config.yaml
d_expert: 64
activation: "swiglu"
router_score: "softmax"
normalize_top_k: true
routed_scale: 1.0
balance_loss: 0.00369
init_std_router: 0.0119
lr_router: 0.000925
norm_eps: 1e-06
optimizer: "soap_variant"
lr: 0.00292
beta1: 0.95
beta2: 0.99
train_tokens: 518100000
steps: 3633
Below are experts of layer 9 (counted from 0) of a mixture-of-experts language model. Rows are named router (the router's row for the expert), gate (a neuron's input weights, with its number), up (a neuron's input weights, with its number) and show model dimensions 168-223. Each number is 128 + 24 x the weight over its row's rms, rounded and kept within 0 to 255.
After each expert's rows: a language model's description of what the expert responds to. This comes from a sample of Wikipedia text that the model never trained on.

# expert 23
router [122 102 111 126 135 133 123 119 138 149  77  93 162 171 123 120 169 146 121 135 143 102 166 105 115 107 129 160  98 159 135  93 159 131 121 137 114  96 118 152 150 164 128 109 136 130 114  95 128 131 136 119 186 131 109 123]
gate0 [134 153 154  98 141  86 148 111 119 149 122  74  90 108 128 114 130 135 108 148 163 133 135 121 148 133 139 141 109 123 118 110 146 151 106 172 131 148 112 115 148 137 101  69  76 148 114 138 132 151  92 135 145 105 126 151]
up0 [ 92  86 107 144 117 113 148 114 155 132 124 141 127 117 106 127 173 125 116 107 102 133 131 148 143 142 118 131 129 117 141 122 131 167 112  79 162 163 157 108 134 155 192 168 132 149 124  97 149 138 185 130 107 139 120 166]
Inner word pieces, especially i, in Latinate medical and scientific terms (cruciate, angiography, paediatric, maritime) and foreign names.

# expert 34
router [148 138 104 110  94 105 107 120 138  89 161 154 110 143 151  51  92  96 130 141 123 159 149  95 101  97 103 169 156 163 116 121 164 156 134 138 182 160 167 137 120 136 124 143 118 143 133 109  91 137 130 140 107 153  85 148]
gate0 [128 154 106  88 162 108 130  83 118 127 116 156 128 110 110 137 120 110 103  90 157 113 167 113 159 119 137 137 110 129  82 140 138 101 103 165 172 138 109 113 149 118 106 126 132 122 143 104 124 132 123 139 149 104 137 146]
up0 [111 183  83  86 179 150 121  91 122 122 131 133 147 129 124 119 104 123 105 112 130 133 137 140 145  98 151 109  94 130 108 132 122 129 129 160 178 131 117 133 163 122 101 143 100 145 127 127 117 141 125 114 156 118 118 122]
Header cells and separators in sports and election tables, such as Votes, %, Candidate, Pos, Apps, Rank, and pipes between column abbreviations.

# expert 15
router [143 145 153 157 117 163 120 149 127 111 109 102 170 115 134 130  51  83 141 121 131 152 138 185 163 125 180  69 104 125 141 133 132  85 102 134 107 186 114 138 136 105 156 122 120 109 111 152 164 152 117 112 114 134 110 139]
gate8 [ 92  86 103  95 138 117 108 140 134 125 125 138 122 119 164 149  95 105 154 103 126 138 164 112 138 137 160 124 127 136  91 118 151 122 144  96 129 136 115 151 125 108 209  66 139 123 123 133 177 111 120 101 115 147  76 148]
up8 [ 63 140  69 117 132 131  82 128 154 119 139 127 134 103 118 134  95  99 188 100 130 145 141  92 118 126 133 127 118 122 126 166 131 149 122 158 153 122 109 142 100 114 148 119  86 111 129 147 152  84  96 105 113 168  97 143]
Pieces of place names, mostly US states and cities after a comma or "in", such as Al(abama), Ari(z)ona, New York, Californ(ia).

# expert 37
router [117  82 163 107 104 112 136 119  75 116 158 123 128 134  98  95 120 156 128 129 126 116 145 109 143 153 119 154 150  98 117 126 120 108 107 129 112 149 140 112  95 166 141 175  71 138 165 112 170 122 134 167 130 166 126 126]
gate8 [176  86 149 114  88 162 130 123 131 124 137 181 126 103 118 123  91 130  67 153 122 147 147 180 169 118 129 125 168 105 138 206 130 124 101 125 127 114 153  96 145 150  93 147 121 121 174 127 142  72  98 122 135 143 149 143]
up8 [137 138 125 152 140 117 155 120 141 138 142 155 118 161 107 125 159 108 125 160 142 111  98  93 103 128  94 145 121 139 141 105 177 161 158 126 149 120 119 160 145 126 116 112 154 115 130 161  96 188 124 113 124 134 122 142]
Mid-word pieces with s, as, es, os inside rare words and foreign names, as in gru-es-ome, law-s-uit, C-as-entino, r-ans-om.

# expert 60
router [118 174 120 128 112 138 151 150  92 141 149  94 123 139 162 107  94 165  96 157 179 120 148 140 154 110  86 131 132 111 130 149 142  74 140 128 102 133 145 144 133 131 125  98 161 136 113 109 101  92 146 163  94 146 112 114]
gate0 [114 165 100 110  97 133 147  99 121  90 125 133 168 189 102 135  91 159 133 165 102 163  92 163 181 150 154  87  91  95 121 118 137 112 130 153 138  76 105 144 127 109 115 120 157 158 121 122  93 130 112 122 110 164 111 118]
up0 [126  58 169 127 112  78 160 146 157 109 151 164 111 100 113 169 112 161 142 175 106 112 140 149 125 142 131 124 136 109 171 117 123 113 134 107 115 116 131 117 116 154 133 120 135 168 177 137 160  90 136 160 144  82 140 121]
Nationality and language words and their suffixes in biographies, such as Swed(ish), Norweg(ian), English, American, before politician.

# expert 41
router [144 107  91 134 115  91 162 114 155 147 126 130 173 143 128 152 116 178  76 129 146 119 120 103 124 129 135 169 115  70 130 137 163 113 131 128 111 113 151 137 137 145 107 142  93 122 142 130 118 130 129 124  95 140 152 129]
gate0 [145 120 140 141 116  89 173 134  99 119 129 121 108 156  66 114 160 135 142 124 135 176 122 114 124 119 166 147 163 124  92 151 126 147 132 130 124 110  88 137 136 182 136 142 137 122 114 139  90 151 146 155 140 158 147  97]
up0 [152 109 144 144 125 131 144 135 134 131 116 151 180 127 150 101 115 126  99  84 156 149 138 159 105 132 151 119 151 157 142 163 136 114 113 125 129 104 125 150 107 139 111 156 110 111 143 109  83 159  80  68 140 117 104  96]
Verb or noun stems like offic, writ, manag, produc, Rang, play just before suffixes er, ers or ing (Rangers, observing, exchanges).

# expert 9
router [114 134 151 134 126 107  98 118 149 104 151 120 133 104 154 102 155 105 152  82 117 132 101  97 127 122 142 111 151 150  75 105  85 110 161 173  83 121 135 168 104 116 141 171 145 125 107 123 114  67 105 151  94 116 134  93]
gate8 [113 160 117 127 142  91 114 134 122 123 122 137 141  89 110 156 108 137 126 130 118 168 102 114 100 133 121 142 138  66 118 120 161  78  89 114  98 141  89 147 112 147 151 132 118 103 111 123 147 150  90 116 148 112 130 130]
up8 [128 151 115 119 129 101  86 139 135 119 125 134 140 114 119 166  89 125 126 140 127 157 100 111 133 107 133 120 158  89 125 112 150  75 120 123  87 132  87 150 112 144 129 133 145 118  92 108 131 168  75 115 138 105 126 120]
Cells and separators in statistics and sports tables, such as percentages, digits, pipes, country names like Poland, and census phrases like any race.

# expert 35
router [118 142 100  97 132 167  71 107 103 176 126 119 145 130 121 151 129 108 123 102 139 155 119 143  93 126 125 147 100 118 110  88 150 112 101 179  84 103 103 142 116 139 126 144  91 123 136 117 113 147 125 126 122  95 122 161]
gate0 [140 119 145 146 123  49 120  79 163 147 129 137 138 146 118 131 115  97 130 143 123 150 134  86 106 119 135 112 160 130 141 138 133  96 107 102 139 122 137 177 151 110 105 118  91 112 151 190 117 123 148 147 116 150 150 131]
up0 [112 122 144  80 155 145 102 124 105 171 150  93 120 111  84 109 128  96 102 140 143 147 124  98 108 112 144 111 146 110 113 148 156  84 133 140 134 177 121 134 154 117  94 142 136  96  88 127 118 135 140 142 134 170  91  60]
Word-initial g (gases, graves, giving) and prefix pieces like ext, im, int, tr, en, desc starting longer words.

# expert 36
router [162 165 106 131 139  72 160 163  67 141 114 110 110 132 117 156 166 130 140 146 152 107 172 147 103 179 118 118 116  93 188 120 115 106 145 119 122 114 100 132 131  78 115 118 134 119 131  83 136  96 119 140 141 124 136 140]
gate0 [122 148 125  86  90 126 124 109 140 119 118 170 104 157  81 170 118  84 169  73 131 124 129 162 117 101 171 112 152 149 106 100 122 130 120 131 129 105 136 120 156 101  84 131 155  90 155 112 112  82 172 128 114 118 133 129]
up0 [148  82 125 133 106 129 125 135 109 146 108 150 104 102 126 134 162  94 190 130 162 148 147 133 129 146 108 133 141 120 137 136  80 172 123 107 112 154 145 115 100 115  62 148 111 103 163 153 148  92 129 142 117 153 121 145]
Opening stem pieces of longer words, often military or technical, such as Br(igade), techn(ical), mus(ical), histor(ical), comm(and).

# expert 39
router [137 145 141 127 170 147  83 159 113 142 141 106 141 116  68 131 109 105 138 157 126 116  88 152 131 117  92 152 133 152  85 158  98 169 128 119 180 150 125  63 104 142  72  69 116 162 142  83 105 157 138 117 173 137 109 114]
gate0 [137 139 130 140 136 141 174 125 148 122  94 117  95 140 129 189 130 165 134 109 196 116 132 132 119 105 143  51 135 115 152 137  97  97  85 169 109 140 126 154 119 163 118 129 128  74 130 155 121 146 103 130 125  62 139 124]
up0 [139 137 171 162 136 133 110 109 134  86 153 121 129 118 118 148 140 158 186 117 106 126  95 175 165 110  86 112 151 153 112 150 151 130 139 143 105 127 147 141 123 128  72  75 102 128 113 143 142 132 135 116 159 159 144 109]
Verbs and linkers of reporting and uncertainty, such as known, announced, said, that, considered, and "not clear" or "not certain".

# expert 17
router [175 132 117 165 144 139 140 132 168 130 169 143 113 136 103  97 133 117 115 162 129  95 123 103 112  77 152 117 110 174 135 112 139 117 134 126 120 127 110 150 147 119 131 126 114  88 163 107 121 121 155 143 124 142 110 104]
gate0 [111  90 126 134 115 149 147 145 157 137  94 132 137 109 125 165 126 181 127 143 104 103 120 119 121 115 149 149  97  97 113 160 131 122 101 111 120 135 141 125 115 116 155 135 136 191 150 112 181 101 176 157 133  99 103 148]
up0 [106 170 155  91 136 104 113 140 101 145 140 121 115 166 138 136 121 103 144 123 131 145 150 132  95 121 126 101 154 129 160 126  75 140 144 122 168 129 116 132 122 151  90  97 124 113  82 115  97 131  98 155 128 137  87 112]
Bytes of Cyrillic, Greek, CJK and Thai text, the piece ov in Movement or Nov, and pipes in month-column climate tables.

# expert 58
router [148 142 173 119 131 136 153 108 150 122 123 106 155 159 105 102 119 110  99 178 133 104 174 125 155 126 126 148  52 120 132 176 117 122 145 160 183 132 146 149 114 120 142 119 163 121 110 183 116 133 190 137 101 119 130 162]
gate0 [108 136 156 102 163 153 122  92 123 139 144  71 128 140 157 148 136 122 144 164 159 123 102 151 196  95 119 134 112  85 125 116 120 160  44 163 148 136 147 124 144 135 116 156 118 134 123  97 109 108 150 153  71 134  66 110]
up0 [154  96 107 162  85 155  87 172 112  99  92 162 149 114 129 118 153 124 132 106  91 148  98 123 115 167 103 108 164 166  98 111 138 126 151 122 157 126 142 117 121 135 105  96 152 107 163 118 143 143 103 120 192 137 131 131]
Adjective or participle starts following is, was, a, very, most, un-, quite: most f-amous, un-f-it, proved cr-ucial, considered.

# expert 2
router [176 110  80 146 135 137 175 100 109  82 128 116 140  97 134 133 126 159  93 143 146 159 120 107  56 169 154  78 105 167 111 144 116 143 141 134 123 101 130 133 127 129 120 116 129 143 107 121 177 129  99 136  87 151 127  77]
gate0 [117 126 120 127 119 113 137 124 131 117  63 155 135 108 132 141  76 148 113 100 126  97 111 104 147 124 121  89 181 112 111 121 112 128 102 115 128  88  98 146 104 130 113 142 135 133 141 109 127  74 150 113 164 160  67 138]
up0 [141  89 131 144 117 140 166 129 101 135  83 140 130 124 159  95 118 163 102 104 149  98 126 151 119 120  94 136 113 125 106  87 108 161 128 118 107 150 134 118 150 137 103 136 129 140  96 124 123 115 121 105 167 111  86 143]
Word-initial pieces with l or h clusters like sh, fl, gl, bl, plus a lone l inside words (on-l-ookers, head-l-ights, Boles-l-av).

# expert 27
router [111  75 122 123 133  95 141 103 151  83 140 145 124 164 114 160 148 144 174 126 117 132 122 129 161 125 131 153 106 187 133  99  86  97 174 139 105 124 125 140 116 104 143 120 157 143 133  86 114 124 108 121 111 130 112 105]
gate8 [169 111 101 114 129 107 129 148 158 138  83 135 118  93 124 168 132 139 135 121 126 157 132 100 144 140 111 119 133 151 137 105 112 123 123 152 110 126 129 133 119  88 130 181 147 128 158 117  64 140 133 135 131 121 184 160]
up8 [112 145 106 115 141 139 161 123 117 124 172 138 122 117 148  88  91  79 125 102 102 132 146 102 123 136 107 143 115 116 143 185 156 176 144 120 127 145 144 130 131 122 126 128 110 162 117 147 137 118 161 170 120  89 118 141]
Pieces of all-caps codes and acronyms, such as OBE honours, ESPN, country codes like ESP, NED, EGY, often in tables.